config = dict(
    n_layer=14,
    d_expert=240,
    routed_scale=1.0,
    init_std_router=0.0155,
    tie_embeddings=False,
    optimizer='soap_variant',
    beta1=0.95,
)
Below are experts of layer 5 (counted from 0) of a mixture-of-experts language model. Rows are named router (the router's row for the expert), gate (a neuron's input weights, with its number), up (a neuron's input weights, with its number), down (a neuron's output weights, with its number) and show model dimensions 0-159. Each number is 128 + 32 x the weight over its row's rms, rounded and kept within 0 to 255. Numbers have three digits each.
Before each expert's rows: a language model's description of what the expert responds to. This comes from a sample of Wikipedia text that the model never trained on.

# expert 20
What it handles: Latinate word-initial prefixes. Opening word pieces of longer words, mostly Latinate prefixes like ext, sub, ret, att, dist, cont, as in extracellular, retraction, attorneys.
router:133155136175134128126128151126124166141180124081141108156188106115174110193135096118079133133117097085194174101103122120102145130139064125099158126128080157137202129076126151087138135123114149164071155131155095126081087094142165127152032117138114172060074140113100142126105150139138184142161128122157116134119141134123135107033095178061156113186104082122109146147112114150149090157140151144163150131128145156103130136025120162154083098080178186133139139167119133114126181146091121
gate0:146138154117165096111137121102149140169144230114153180108177103120137128171108131068145088128158122174058117111130153067144136175125131090210116117151127077138139135091137157109066187099153193076112077136076149158126081106156148138128170120146112110125165078126081158109107104136160119147132159110218096112104148145135164113152124098118104148075088109043137079161100159096143175119112097137098160106139161123118133099146131138142094139161091203141125128123100038138142149136119141
up0:127139121150035164136114138135138114099113116194109151125086093151150097065107103173089110161120112081131133161152099164144200119159154140159182147102130079099175172157148120165106108122087065154145141112210089167130196125165137080081124197119127113099099155162160123047154144125134120083160073144075104131075113149127160176107196137101203127107129133115116150093164131091161110129097120161103131138146161185101155110122117094151118133118158135064115108121097141067122115107132139
down0:078123124153144062123098167158141095111129159094139156158105106114118140126183139124162115142097159084127117121179161112123142129178114092115118125058172141120136153171126147196140115105104131114166091149082100116103099127099093204049141155085192190128153167142149106097146204147110106155128116155202103154105121071110105107164046077119131113144086094157093154169113149169086175158109179080124093141123133136155132119166104109106096156080131068183103095138126133095133191157115141
gate1:123098120151160132073052124092113083116112126105146132125120144196139140173102144144108131144142151103156147160156154155158106137131097177077151173110120104128148109125095127135188099155108064125104150131119111115065107142129148119158130183190079156171085087105194136157144131161131105087114174167044136098180160093138105106083106136030097167141124213125058100136168133180132173152178159125129139103129103074096117070156107191147086121127110118147160135118133131141118155128110082
up1:136120082188098135114112133123101147151138068136118086170115162116121182131090182160093114117158174117150151151168196082157063190088122114163088147071162100138169051080118117060125125074163120050167131230159159145110110108113144165127107134153116126109131126134062110087140168183182148103166147148053149121168098144093155122075154171080092112163181139169136161118122088117133147104124130127101130157095138115154118094117112126128083100135173146142124133119108139146103132141134108
down1:163131135159097130148065125082093170167113079103085086142145151048123079106089112123150111170112120199171116240175180114093111099174110144130180087137128097172169124122128128085109098063170111116182182148145158126126145167106100119177104134126160100150140162103144138065152142124111118123143155127174116090153150106151126158115172110153122112148113151138084148085090174114098135096166083107071123093079133159119138144084144144170083155104129147104148127113097152059110182115176151
gate2:131130169164077132142175143150118166203137115131143103155160077076148156143118093058128049147109207104139094128184134078151131077065133126168132119170081142120173112179131136104087118097156167084131140143160102126108169120149097148124105133096117108166139199165155127164151157125127096099140109118126098125137103131057158095131106122097154136120028100122126091070105110088110083181146138128135183167100140187117136173090070142147163167176106112120123103171137168165101122125115118
up2:148104079118155160145078150090167104066129126149112131084090146210090141101129150164131166109143054115115152101078109152130131138158093131157113179132150139134129169090147113143140161157126114132106143118103155141126083172103149131156167133164146154107092097086055100095142082137141108150152166115103134182137145100166094121139127136146107137159185122161151148217127147094207174118094111123094072079126093111153114065155164102085064114091143159110144148042137090104168143107207153
down2:124040069186119176113145143170052153100126135072118082084118103117153082117080149134062151086134120162097128168123105155151127127105135156065100093151076190156138118113140127110143124137104115125148150166112182130151136060145181126110134126109146132133198139109094065118129085115134116127169117111167054143162169138147142111131166124108164136208087125122111126129153154089118094144151170170142157170123113138182081166189124167200095125124159130153135123164105064087090095132141119
gate3:096126143181121167098129147150100171074135069148143123151084185163108119135142145102102061144169097067184189081149137070110126177141126150072179130072131120073111117134143141145071099126115126174078094138110152134064136138155110123167066097165138132086109129148149108115119189127134122150177134100138102177158130073086165159121106125131169101138122135095092134171089068164160076147126195184139149184182118090154156090128120139088142156089127172131133113166115146074136157119092127
up3:189169084086130110168157131112126082150156133113116082128174073128111155107128158164152177125123140136078064152061110184163132109169097072174101168165102150079129158118101147135114146077109161049159171103051115140163118093164145111173145128106163148155129150147153102129133075134133154157103151099133163103145157108131116131166151122135085169141128159090113146089214129086170183064094107141113129072091084132103085169134139085102130097123148162124094152074170144139142116109185108
down3:114109135103089175153084134134171178105116147108156147093155103075102113176138126144099126111077144139092148113120070130196162087176080158128138121203137114152135137133182018147118161138110169132150148154131150153158089067134152124108132129072070126059162092154094135118091133099182120159104176161188141083072158117114182157115112098155102140129085156072117138128069124141105146115097131138130145150125076130128142129095158148150137185154127156111104077157145141171171184090086083
gate4:132081075180154113104119043136109107187203140174156097123152129109198112165087159168073175138162096088115117114144154129088176145174121126128121096127096112147120118157118139106167145143147075108101114144144144164137140147063124143055130097084045074169115163125141173132097140184167142146088159095131205122099137189122133148141115137112078141113159107133148079082141138138142174142174109103142115147127184126086172162124114140104100105109143129158070118160077116092105127166085087
up4:153168120108131115115101167129124186184134122151128131174143086126066147094102153068168123074147152159097115127143162111103138033115132114176164095158103136166116152106108123111145140114214085088066085101088112103075144106129104082166102172101155144156142146095106144177156124158098142134142064135115096093078090156096137181144155188172139160160086169149109175188120148157112145125091127046115150185079117110119122138150158148076123091176086142123123164139163150131100156127123093
down4:126146158110100174114131196159128201104161170127120169160114150057136149137075163155128126110104109106075114156138149119117140114115129159112095106054098093095096129135153127135073051126186145181145142077160124119154110067130124150135141141147155118078116103158159127054129117145221122186173201114125148100146189158154113067148087150089137095090157151104073104136171173095119104188108135107099122110166092103121117076130087125101140130109196111163156109106117116114151167141121135
gate5:153116092141145143132164105153107187123121156152091161117178086078134183110129150147115146191126165122158113100117106109113117095164099188085139149224173110161083112137090141140150167106145087127125150133071099085056106121107034204154108105105128145054094112094121132166070157117157142110060127109179100098133114209130112146153103127133120106120150084143140129137102151113181104174134165133093162094171138072100133157112174149144084164126132129101133109136175071137139161111114151
up5:146122114116132135123118149157110133070094134142068139127180061074123131116150129137157143138114146162138128104145128124096146130185115186148183149212164094136122161105124153147155169159139082123095198097080073067084111123065086133157113142108143115125077093063077088142103146125124089108141103120203123111146107118153147130130069115105129090085156096154085145169096116166171097131119157191109179127131097137102088146144155206142093163123191159150144128175174096133112196115106092
down5:176085163119069154157143074171157198143097152122134146174104080188193129122186161126059154123100153119086111115133165139138071141180085085108142101145170139100100055143169103112111121096131117161127139105102112134141185139166196165104130118100125102061119192119160134123143161179122176131101124149165166100152144105113123133099170098140089151130121151127209076101168143123118160067127129133134130090133099140158132066131135096081087102110113152084119106059165102145109153129116081
gate6:128152130156178094137143112170110135104134123110140105129109082146148129150098172065156170163097098166150168136078152113157114210145089149108127126159119098090175070122134102087176152129138100222117098124165150206113087159079141106121113100085123125119103122115097126130125135135108160116123090151169155110090156147125145095059132163063133108162119078090127090128123158178131148072102106137130083117136119171138133120113104162186144140139127101174168150054111145219108167181083058
up6:199136179116122097117098147151105161105091146171144121095115113122189161174139137118166111193146078084196114106127134186148097193119089159127157142145083136095163093113137123121110113110129110163121081159133130189072075186089133088084085079061142089070124129169144124149109117167101158084095104126125181119155193177142097083118156172057135092144087082137138123086120085104098133129096116156118094115151138147159141153114109141177127157162156167162133137074088165165144120147135092
down6:130163112123157161130156136137178045067174148160116111104093054132108126091093074115136126138097168097166104150141175117135159118132161125108083090103114115122165134131159103122056148136082154125141132066087107134144116143164121108149173126128075102131073100081079135163086112121170146124108182138139187195167133138114144112140171124088174119167124123120125173134115206128103088093192115192114145070145101096125192166086136162081177129120121143199120149082078132125167135146114125
gate7:175129133165115116107147110104153146080113148130132168155107172099166129138136102151082136143114135122143176129186081103153173175122106119144174100076067120170148116068142139072152163155083098179117155117128149120122113109130152167150090130146131106088100098062136078117118131151121152109133112142061137123108085147137113109099089106072199047159110075106161136132156136168226109149115148181179138102182125120123179120131100130192037142116169100146117134135062092117119145161117179
up7:088108146099185154089123119112118067129078158109131068079163143175114119144155028137139096095160118222079084125106120124173110152117158065119120119086091139136087143136118134137081085158150134117130136126109132128135153202109083139147119145205152165144108150151103174116173090103153151106146192099103132128126165140164137135109167136116158085130175215125154102079140120121118103090074210143077101160142127109117177153172153132100134169082099120083165145128116117154093113141124132
down7:117127129153157109054131201100150118118123142128153081093140201101127137094137124121218091153075121121158153123146161171173143123172143102144101171150100120088056131091107129147081204139127140134128019081104180096093107161096169146102114153116053113138115115161097149142181069160138111077168085164129088130193155171081146137147146172138065150114151153153134119062107143126166135144106124112133104162127170134141140161119109122099108135141128143143092124100126139121093159133069136
gate8:097136143148156153117114054192103129143104143148130163151152201100137137182115146184144174139128119117151106148102141098122099142124133120105117111120156133163123090094127132059125084135137084134116087177068094122151147146176161203076115159137088172184103203160114178112148109151122109124090134116130186134158165094155141102102092122115137103186064107118095082103155178084104102143142118073115080118143121112120125093105196151119127118113093208123136197153109144178095069088087096
up8:157149213121128107116138116064112146142175088185129112097168135137119104147110077140083130174108133196041107120144120070132137107093160114156156119095162172150120146149127098093131104110134122126162137079156164156136150113121120093138133157076133148178138079093158152133145052102130101150037182073165164088066133082140095169104128147152156059104100186120184142119133141125160094095124133068156117115145178135155151101159179125170168164116122154121121116084143075119136105119147168
down8:075110114085136179102134136184076100138123098208065087188103137097126105155131101092108076100132116208142144204133121150101103117123128138099146134113207158110105172135129093120113156152071124064147155176145145195087141131030114113139175120102097108114090108143126112130175129191143104093129121088134131122124141140108134139201122134127143154140157148150146096146120063165165145143109120116126103145169131068119101117166067105067142096168165132159203121119126140165089137137130135

# expert 4
What it handles: Institutional nouns, legislation. Nouns naming laws, bodies and systems, often closing a proper name, e.g. Care Act 1990, Railways Bill, Council, Committee, policy.
router:196132126143137070143058130144081158172102086085140097141145107118081065098113112076120129107129108129147164153030149157176165109134085159085134146068161091094119128072104091123127185130144086133054149187156162153094127087143114157150121109095116111103138173180142106099154140077125128104156191154132131152135171092100137066122104184112140106133148160159131157162133104088073134190128155105177152167182171130091150106100118115135154107112167160110136151157123111167172142104129086
gate1:117116074135091128125086112149173130191149146140124158085127140112088167137132074119088093112125203091148182113123133160170069149109070132171096138137150074055156153100161144173134143076136110171098160160151179114117163092146173137135114149106114165108147138135094188103142158073136144163105144123118146161214156110117161084167163083088137095149094166115098100040127063159113106140120155122144105142170122086133044081128096150183116128109125117131124125162075149170116150112152121
up1:109145091128102141128114123162180175173145115132077170117081123099141159115115134097126091076124162124141146108105144140171063133082091146120077135089166063076146184074148142117159167079077124152077127149153152123140157159149175116178140136085172182161162162121129197098145135116074165141162120112164134182188197158063105089140147124081126128133085133105098069065146085154123141129115128157145140122153107102155076097135066098130137109142132138134100081141095192167127177096150115
down1:104153157141197146132152145096116082091139157131132120165153176082101098155119116129081093108098131055068091114119170130184132129111193090047077147162163095150104135135175158155141184145117130136203148142139156096177123162099145180131093089156132072079162102140111126105120144125169104116112127096100135102094081098099136130164150178118124162138162121057093118122104163141159187090090170127123147122134079092139094102113206150123112148160158097152074201089090140117157153108140129
gate2:120113126219080134126091152142152109103112193107160140161147106103114115189131146144135110156124111132127107086107161118115125176142088144146134118120180126139079104078119124165106144092145058127119113117093206155121156100167155134192129108119152101109113118135140156119094159104129145110163144137130067101132130146127105090135119147082056176114072126134116130119158132148110196157112200136010067105118127137037179132198084178161118166150169157128117174138104087104144136126094120
up2:111159135050241163102139087114131158200142104139130130140110099142126129098159097123151139133142103132118122168178147086146094113112192109102124142136134102162198144195142188082109141163116167123120123124103112109092078134100093114090147164156113152158151145117164124151097106186069101132131102082104162133147112126098110126126112092186092135137146125123120158137078106127127071114120072101215150136147117123184078086110148151072134074117168119129123045107105161173130101200150148
down2:105085093158088125102139133091113148136107104155083164158153088108186117179147089127112155174163084157118164073147151167082103119116122090120169134101154185101097182117085137163119146134156097102087135166123102179096131136121155186162069143153212138130136141142160082099147130171141152155115115156156110128117118154144170216044171109125158051145094109098110180137114157113145139181123102114094088130145085088093107066081145145101134150136089126131158109194145155107124114071086111
gate3:132129109094164112141101146170123169161137131099168152170113089194140117088169146176107125128128150117187156134119106123150069136125105132151080152109199079043118140118118141143126194114174105153171094153150153089113104156153123151129091137073070086112115075099114111087141158108090116167128181146143169137153172055099088165140079168083241099119125188127130109123117129122150140169106166135115119150174120068098092149142103097139081116155121116144109112138150100109104090076113192
up3:114109094079139143112088152098125152119144092088145170179116126154109130137142163173103105112156132134138133158146161088119071116164100094111144118117164123091138156116077118138136202113134100230172113143119148103136127179164095135146099128058098145108132081149082158093159149110085073154092187144108173154157180074078075126130070128110203089104135173120136155131161137121159151158086156121101134204202118108068104135137101077166054138130102148113126106151155139130166099119108172
down3:166107117131131062187112093109126153110122126146162158141132135144085160160117148160170141146121105144133168204103157135123077107090181072092176157177137137146133101170082092097086112118128138132123190113129118121075152094086150095132122125131080126103126071119142131156168119175162132134096126174153059101167130121120063096108161133172126116094113069120102193117066162155127049073083142143111101167085144111140141168175144130126198134057175155146140110178135075134100146109154172
gate4:120172138178118138136110098160110088172088116140065140121099138120137188137161148151081096166119123093154147121130122103155095077121128132145148163131125099141137136119208125106151189132127100101115142170081126193091079115092139124139181106169115132137123110081099144146147188104098092114143109150116065091183092136149200105118096147120071116070125137124096151205112108099122089105159192133065205113089151182142054169168144086145162105144076124182131097169106129157153131140097108
up4:138138111149116108138119138049160163185051177132152090185110146094169165075205065141142140118127139120165130114160151166123086039121175119127121134062091070060151144129137155098138186058125145120159142121130117124097145121193068185160077180096098102079106162136138112134148110115112139099111169104149205130153126129152100127118136158137060141106122130101078161118153143089132155120134105115177153155112157134160126130100154172117115120108153109146184134090127121133147149103079085
down4:139108094086125098106174079146156086110180117147176104186146156160147166155150135155101160146177150153147139151184142106145087143146123135129134132148183164158125114096098126106115111097061094150136167150055087086129157157067106089151188144092135147117156178074145117177109080105093133171081106156114126125125087112164076155105103162135100165092166120152054109018136139092097065159137121149108105158136121103147118163152103133100157157090146115115145171198162142128082131094093148
gate5:157113143146145120128099119133109163121155156090139083138145094141131131165095138128137108138039151128150158141138174135140119120090106148093175099086168153088200099121084101203081159173150108154084120164159190119066158078144090145110132136089129149159138143205119101086113155121108138130144142120164189127136123151153210100081068142066149143091087160127058170134084106150081131091139171117115108174109094150162100091169135079145124122092118188116159120134126142163085160064109104
up5:214137178125140141170103151147094137145163146097100135136144120150137102181081139137097092107068130134138185139133163136149109122088145158108188139142192149092191107121081083172098144163184119115116155145174149150060180052129094126111148137097113092126139110201141111106106200125099136117134181098146150121174129105141179116109066100080148121115062150120080166138105135143084139116121139080111083157110092160160131095123107086154130112093105173099126146178100130152074150061131086
down5:135122108140133215115164197097193100129076081113069115187139089151129115057111118136104099159123179101087161160093155101110113149167145128091180152159144077184099096121133136127104129159125190145169154163096144114137118123114140186105087103095143150113106191136099157136125109109128060092149147173110103159137131113110165152141215114133128125096163186147031116145068105132094094107114076126122129108075121126136141160108148154092128130143102084104126105180157141123138110159195106
gate6:174087105080124115075123179097145135123136139125149143167124093131102096097191095105105080135105184147109109149128122152143110136187089087130100123107120168129141151163144117171101137189138106126097200183044063092149105134162174128058141172150118158112093135104153077171148170068111157076113113166141131071113150133031135145124165233105142124143116168106118116112112158082138145122106105140094150122126105123120119129118148128083131188127096144146112163187096138140101130154159185
up6:110129146112154164112090102158099130107096175095087102146083117133135139163120154180137176096063141130060164099143118143117096173118107171155047131157166138094172155156190142137169064163099108062095149165177072170125142139156148099189132124175134133163104081151169108170167152154189155130149108106139108124117090128158059142148155120140127104137125128114143175105075128086129104079175098099171131053143115135110142148134119137131092070130175121132173110124104145073066124154071115
down6:138084130168123187098079098143126148213090096113098084208151135109163151167096129166117109112182093180141058097136128159150161182158123137076125159116110085104147133167177046117131096143111144120109171119166154159151152193144090188153096108059150076122129150118089133126147159065148119149130119152149079124126129112074098121145061104145127175125146204122112115192100077113155150133131111102113121129110117124115145157093100116136118099131118106164100068136142163170086150098114176
gate7:131167117143117137134111119111126117121113090094070153106160102072096155078201109100173092141127178120099139160072124116181123120117056124080106123116126160217092214114148156118151101081085154095067137069088073147108073137140125129101123100121163138130177152127149094173147175093138167121150115143133131075161136163128118130112120124182126156065195135126108092161152078152088169151123151173183132112167105171198171096127120105136128097155135131108143174176115147127079126133092139
up7:153161133149119114122123121114115105134127100092111170101178171137136233178149081144115129078163097133176136183090118105219117127090055124086128145122166144122124130121162131120144079141112193095069145084115121137113140112153101179141116130152082103049180084119128146163152155077115129135176114146088110088161132189093117148095090086201159157127154164132125106114139074102131158158066140146096169156154096144144110201108077089160103132116121128124134138149142152090062140111121109
down7:127158159158117154099132106101121131077108194078078182122145133114120141098180148115141134162166151112115149197090152137156092109163124167131113145097098163192162116191146151080076152151147173140118127153089088162086130129150061108069150094116127143083158122042140137098097191069143150164168104128101123135106116098100101117083099059162123113134149105192101098096130121187146086174081114095130168129124095119092189150155165086100143129113122138156145179096116152137124118198094149
gate8:157158148198155131181125101131153108166119090073154138121124161117146164132080155075131078191157096100223117143111096136133143117131101132064157128141168089113138146074162131134148145163210167163112146169140158107076079141117104131141143087112161074125095114096153117099099092076084141067147111119124080164126125160148145128168097135096128188109111182162124075086124127037100142105070151111155127132146140110188172102161119151146131160137143124074066155127101096160127149111116156
up8:151113150141152154187098100102144131175127119088152178142136167125120090174099105114100113097120091099139142205091091169089195107142121150103187127144141079130145143080067111147131140195081143140124150203133172199079139168143147121136149059111135132153077095096109156079123130068113101128171121114132089149165102115140127130100055111164156161170122150133179067107179121126128147094064155156143115126099085119132189077091157122159120188095139145083107089136118089154146131115104153
down8:149091135104098085129141157146172108030146152145128134098115091156076091122096114100122145134103152108126092165123140137122117093130141150117075071196159185205160138096144108043082125108089116147093134127145182136101088109113103165115098154133159101088146113159162150124082107114184137161125114165128163131150105154132223082133145146172200139105119121120149096132141125100100109081158116126234155128130149126091192085137142090155143119080140117143153178149141138092181087105093149
gate9:153124141089175122145160121070152095087202116151170129086126115095125092166143127086139086108106126071068136124103052158058057096153134144091082149118124117150065144144130074091135172100158183144137100184092171166115193107157150126140122171117093130136140149118108187159127095121098132133108129150129158153128122153103136188173116103085135096133125159082145124145148070114098175150131132174163125102142162137108157123146169090080165087125141108209131144168061139166167068124128146
up9:084165117129123169139172110098114148108131133126160145120144158157109087089146097101088124109138121136151097157135189108155069092161100080114099145135177157086093135128061181152079107130096131119129164082105101111172099159109126131178113061101152089116111156170160106134189103182123176098091182107134165188086181155129075137113132179147160070141136199139099137132082167120125113095111145079102055151096174126105106136117168114084139159167115160214094139128144133139110122179075156
down9:124108166110106142140182130076134140147126140138095153106088160149186162079182163108161117150099133090115090094179134082127058108153126135125156135066113065196097159098156154139095135137107152178112165098136170088143161104152093159132110151152065080099129067147152120181153199115165118148177187097176141124066129155106126132122186141141171113081146140146144121169148074161135054136081127090174126162071132143068148108095130123125116102122149098113089173148127096142118074133091126

# expert 46
What it handles: Rare name onsets. Opening pieces of unusual foreign surnames, ethnic and taxon names: Circ-assians, Hab-sburg, Bor-lée, Sch-warzhans, Hu-incul.
router:115108097103163089147131115120174119123135069110195081064151090099140106115094142112112145124119108094153135132111114132139170112112108110104143136027108130119138154117140113102167145110167064124084137140109143205115069089134091126155132106102104180088128149137137104141125104086113148118161169131162075142098147092120109129028075123121134122129105113134087131107123129125148159233189121117197125150177182214093097138146122108137077102093159109121124127154142114152166219104146153
gate1:097097149109086168101163159133190151110149061158100109038108127126113167142133147119130131135109098078171162113132061112107097085172131132132157114059110133164134131152098045189151117163121124119094052123107171109121137150139097097125172102170137115149132197123175105107171141108092085134118154099160142098133185116144152134121086064127201121117195152120104199131196128147122148106090146136145167126140164161104112120139110146110103112054166166109088106172140095166117123168114125
up1:102089093117111164107150220086197146120107089121117144082115125159132139160130140139163112074126147169182147069165104085126100104114075127104141117028132108182144139161101072213140108170111161082138097110164135103139171119042130096153133071131151089156138159171113151109118108106132127152140116060154159140110093154115096122113094088145155118170130134161109160133161166116155116169146143116172098143113085159055100162099142124167153144073161164114119130103133170178088112147140162
down1:141109097158093135162119182149193182163149104131127156155119124082135158177097162141130145123140148103178104064143108113155135150129168214114092157152087119180128131139115146167104097076140179181126119110114139167141158091050109140092090109129130118112094083147086140102152127194095141144104091120197128106118112190072133149133083113123168072159180109128096128108180111134109130123118106165082102155160092110079095157139150167136145127091167107148115142127098106075009099103148149
gate2:163096165081074148159111135134170100086116138066186111129128138107071041174104128136113164157139149121049078085083092097093106142137099075148137172119122155148135152087142124148103114077160134127160100164136124217077149111148108193184142169151163144148147105102091112158199125147121152183143153119102094081116175127176114163100158125144183145174134158057118130086159155164161071119138102111157142112115142132124105122101124094085165129164121126151113109162110143083080161114121107
up2:134112138123109103108157076171125066126138127159154189132150164119196156116105135152117152107109094140137119095160073070095161142135095097070120083211122071168050101089140155132174090117093183064138149052132109125094120150140100116111120157129150065172105096188148068125155132134133147138096134139094064150131172165122122149108105124124181144156121170111120167182126164111162157135151196110106127157141099132110103120130108138113154146102188103072113133141167173139135079186082148
down2:165173066116142101057133066184136164105078129116163202110112121108115075093117146144114141164163136123164097150127174088093091085109167105141128174180124141093113134142126061121177113091134159096164177095137132104070135170094145077128057131099136137193104106110195107107158170154169145099080136138063127124086134106141088153090177135112160188199151130140141158132145175146127171115071152128121157156122093142151126197108069124167121104110119152107111115106112147120156122121105113
gate3:155111125152168117096181147116144196149141097128163113134160080047192114171137161118083104106131118092086136149075125136164161149132145103093069081109098148123108169093183086125181101174157155125081156169162091169086120088149176108070161039120112111119109129125140114106122115130172164100112131077125155138106140086142126169141085123112143121162150154084209175117133126125174145156088159160126110116152091164108140145158091127107151162090074146051087140109120085158180165133106136
up3:089142113067075131131078119155131072060161162092098140122098144153094088150123130103166117153145100200195119097158127145118133114121128152160147056121180103129103087147098141128079113061120136142133136100105122137126143131106122129162073178126169148147159096201146149160144116162074118115191143138087100059140122212116126096143151103187128148121124167165051081156130128162117091087115089117155180153105156098130141144110145156116096118161142116211191117166151130106109080139162113
down3:176068165065159089082136122188143121131137155144093148104104087147206087168133099118130137140168132130164107087187151130169063125209104146104193123205173133136199070160110112118119194109125117121143175093177107119121149164143071110090128086113109131134109157138090080078135096141176139099145100113187097096115148117180122119120090087098183115114143147114125091135136091081125149141107154136112110119152141177131135127133077086193137124125112181069144117151101124109138143087103122
gate4:156118140145122105147167053148134123091183154157159033138087157128122102174083110157183158127117124144121157157143109166097160111124150082143145126090125151131136140122124082114108197149104155077179104073127118138073117151107165061083111122177159095124065126123084140146093062101155163126127176053118119113201082183168123130150112104109140122151058140108166103171114158149164068181138156116134125124147100154077126142110104150134109084155106142177149078138153108150140154095152178
up4:097131107118104156052185168143105096130139149060104186173134116114114170077175139109142069114165184106082098120178128074134152132153138187167119153098108101106128184142073162113102060121125107148118169138140151111176138145159099197159169096099075142140171154118128131077136128137085121138096119109100108165129099143127124112174118184087104124090185083174134123051104081136124132126115102125118198109082155116112104126164170144117112173126167146094120143135147210138118109169091086
down4:178124113101165075132122110132126111097106138155157201102116114137105105096087140113144090140076170177117154117114104134165133188141127140167128186106128108148084177114147150175143186148112116144160094121111148129170093135118054163120161120196135101151082168106076126036157087092079152134089140137139168215112063128174152083097159181142083178116116115116207152126106120131129136159101129120134181100131124120106102134109077092124141127147162168060101147106073166110121139093104131
gate5:100122115126090152107150090131079111151070059164098083184135149089142120156082140159099179134134092155113129176162141134185136114177152108074122059199129114141100115092138112123128169143174122162172137124136134129134187094191154086119138137137104077055069124105060186119121133131106111097146161182173102139127110094125122105091138105093154128113081139168132133112114119093136118120133120158154117105085166139123112059156165119125107171121152109101163241142180105191123111172150135
up5:146099125090136168125153124152091174087103091170088098104077161034086040128130129125122125130198089157104132122123149147137109110110157113111114158099147172145077110078156166131141175191153149117077136137110112132108201140149132115108139115108092097124108111140103095119158127156127133149082174119134228120161114083168139103037109111118161123142059115155169118143141155122164073170099167147140110135138169121098121061158149203140119183104104100126152193155123133163109142139121134
down5:090155114148120056082117122159111138041119100126116125136111145093121092128189142131137185093128166173138132164160096123147158115108136115135147086144114132137055148102149111032123119167119180178154157164154146167143150159134090125114138167112200187084112129126116118109199159164120118135093097121122113109143142075070157140138128190162148103074137105123134091122100156165128120097109130152159146040065117066155183121124142172124122118120139128142122142154167088174042105129166087
gate6:130138156127125153194186059137140165120133176150174132134105126134126119101119124105124144103116091111131198112139113161118100137148114107136133099072141181082176164109138205143161123067153170115112066136142102093156122089129118144166110138115124093120116105182151177101133041081070079137095106108090065104156150120143166114110118137138083086107159140105130155107056170168112107147123088104200130077158150176158110147151156142123112168160076145152118081135148081127152078160207160
up6:111108150153133099110079176146112156119145123120084130119189120163126132133137103118100096170102169095100040083140153081104198126127133179120134119166131116140078081147124067104137140161062044100191179146124134137116135154134137123113134119110137138113166151106131111147136193112210168114172154117127159139131107144113113175154127159123112186133124121181110072132176118127149090095097159150024107175107130141109165127061164181124141090113121111102133172143103156162109148073061099
down6:176105166143104107150111100158129136134071102179148168154173122145085081108088157149095113154087111165107149116082147158166168117126182134051120117145157092130138073109088159091224149103073140170171085076130155109071110185150109121129117136127149110137133190109112083159111180130140106106125128121168138139122173161153137135157103146113090148139139061139095177108122089135178098139078148164080169166115052078089123150128164141104133148198167122145064125076107122134145130120086146
gate7:131123125162101134117103089124151108152136154171105147143166137138173157089116184107135093134140131055079132122200108075133099090150175086133127157105104096166150046114116167118132109117109106069117112181163191099132126124127143114219162147125101160135146155178105184145136123143096151168131110127152152137109105128108111152070141078129130061102116128097137145159093135111188120095127132052103133158135094165163123171106103155119181110146111134081098119073115098168144053113204209
up7:089107110126128096110118135115109171129122102097154152120125107143109111164123058136113159110088110174172134148087101190120073205067092138099169135196151140081114169116143125130100175139106123139158131058087107160149125128136129112106127115135138079116126137125149085111147122169114096065119108083107072142142113137135176151210056164182146118147150146136111120092165185129103137162133140158130135145117135080109137119171168146128120123088124161113161188183149172086069220161063068
down7:170090168170145083149089111114146147150150112125091098116059185192125087139117163146129172143098133181094126096176132114123130152125162181137112157177132174110063127098114118121124152137117162203132100116060144080128184113132160148104083129120110135123159119181166109148137108198129133135079070101105088147200145137099117091124090138061190076158133140146128122088151124121165122089125167123111149139115133038134152069119089082169118148125107121096158147160148121155058171136093093
gate8:112153089129147100153132100089142140114129153120120084126141112151141124075117156070112142144081096216142145082135165146098147169140122099090090174101140138145130137147105146152114105091148124125158117132127156116190060102124116145134107152089167123078117106027118094153100098084150136126161173060108136192150096117140074136130150058162129173109129083110134145171117145155101121195133156136122159114152097183131133141083089173164154165159095082118162100154080121241122142104180170
up8:144178105148145104148143116084157115123125159118158058150140103186113141080110150072080148133095123193116162149121165121113115167117133094095111146071138170142144110167150175140103104110133146132147126134135177111178091076123094124133092168075148158094098161021127126143100138132137169096112165082094134212161076139174101128084173108142160181089092075121100149150117124143101127151118154158125147122135116179104117160087091157161124157115100099092119056150073142205123150103194148
down8:086141122186128107115149183089136122168183112117089085137131099152165133133197107122124127125080124218097150064132139122141113081123174111171081142063171154167172111150103193145116086168146187091173122150187116072104074129167109118172159145054105104100119111082120168119099098090167125140115119116123091183156163105128086132098214085153118109088167162143126106108116157164090138118146087177129098118107107169090124127087111177101178156125100128108114113136149091129119152123132143
gate9:098120103147094128188104119193087098152105136151164136084104128132138092107173119170108124128115126115119129107126140094115196114126131148103131128115125137096080120096102145132162100076147051059141138141166139212089169110086138162086105073155127141130117164118150095112111118067149177099183127111162105123170117140158139142119203133155101171122119166116140161125095072151160136076091143200118152191144129091123105081161135205126166070149074104112128128093140069137166207107140170
up9:159157179130125117055194117058192155143114083133113160123129132132137164135050148111140101136128158142119084149138137189115075128171131087133109103083112107124133140146153125090083140189102189156116133107079106061139070139159120140149133150106124081124126113156096142124151121204127146137107131163100127128096150148114180112119067155093135073148114106136142088164179169056109130168151103081160124087119154162153134212117158084150105178101180133113127131122136185129079060157104115
down9:127122116132122193113118170102187122076184139165102116091097125116125135047156071102104131067183109119164061160101116120155099178160090117145124130144087100192088194171255125129151094141105096199186144129138153114138156089160165111130120054087169129123084142197170124085160087109122099144124144101105147132115134129098139157104147126079145125069107090123139120128106142136148093126150114107142098127150105155126115161154156154180110122141118181115173098092122140112112139144095102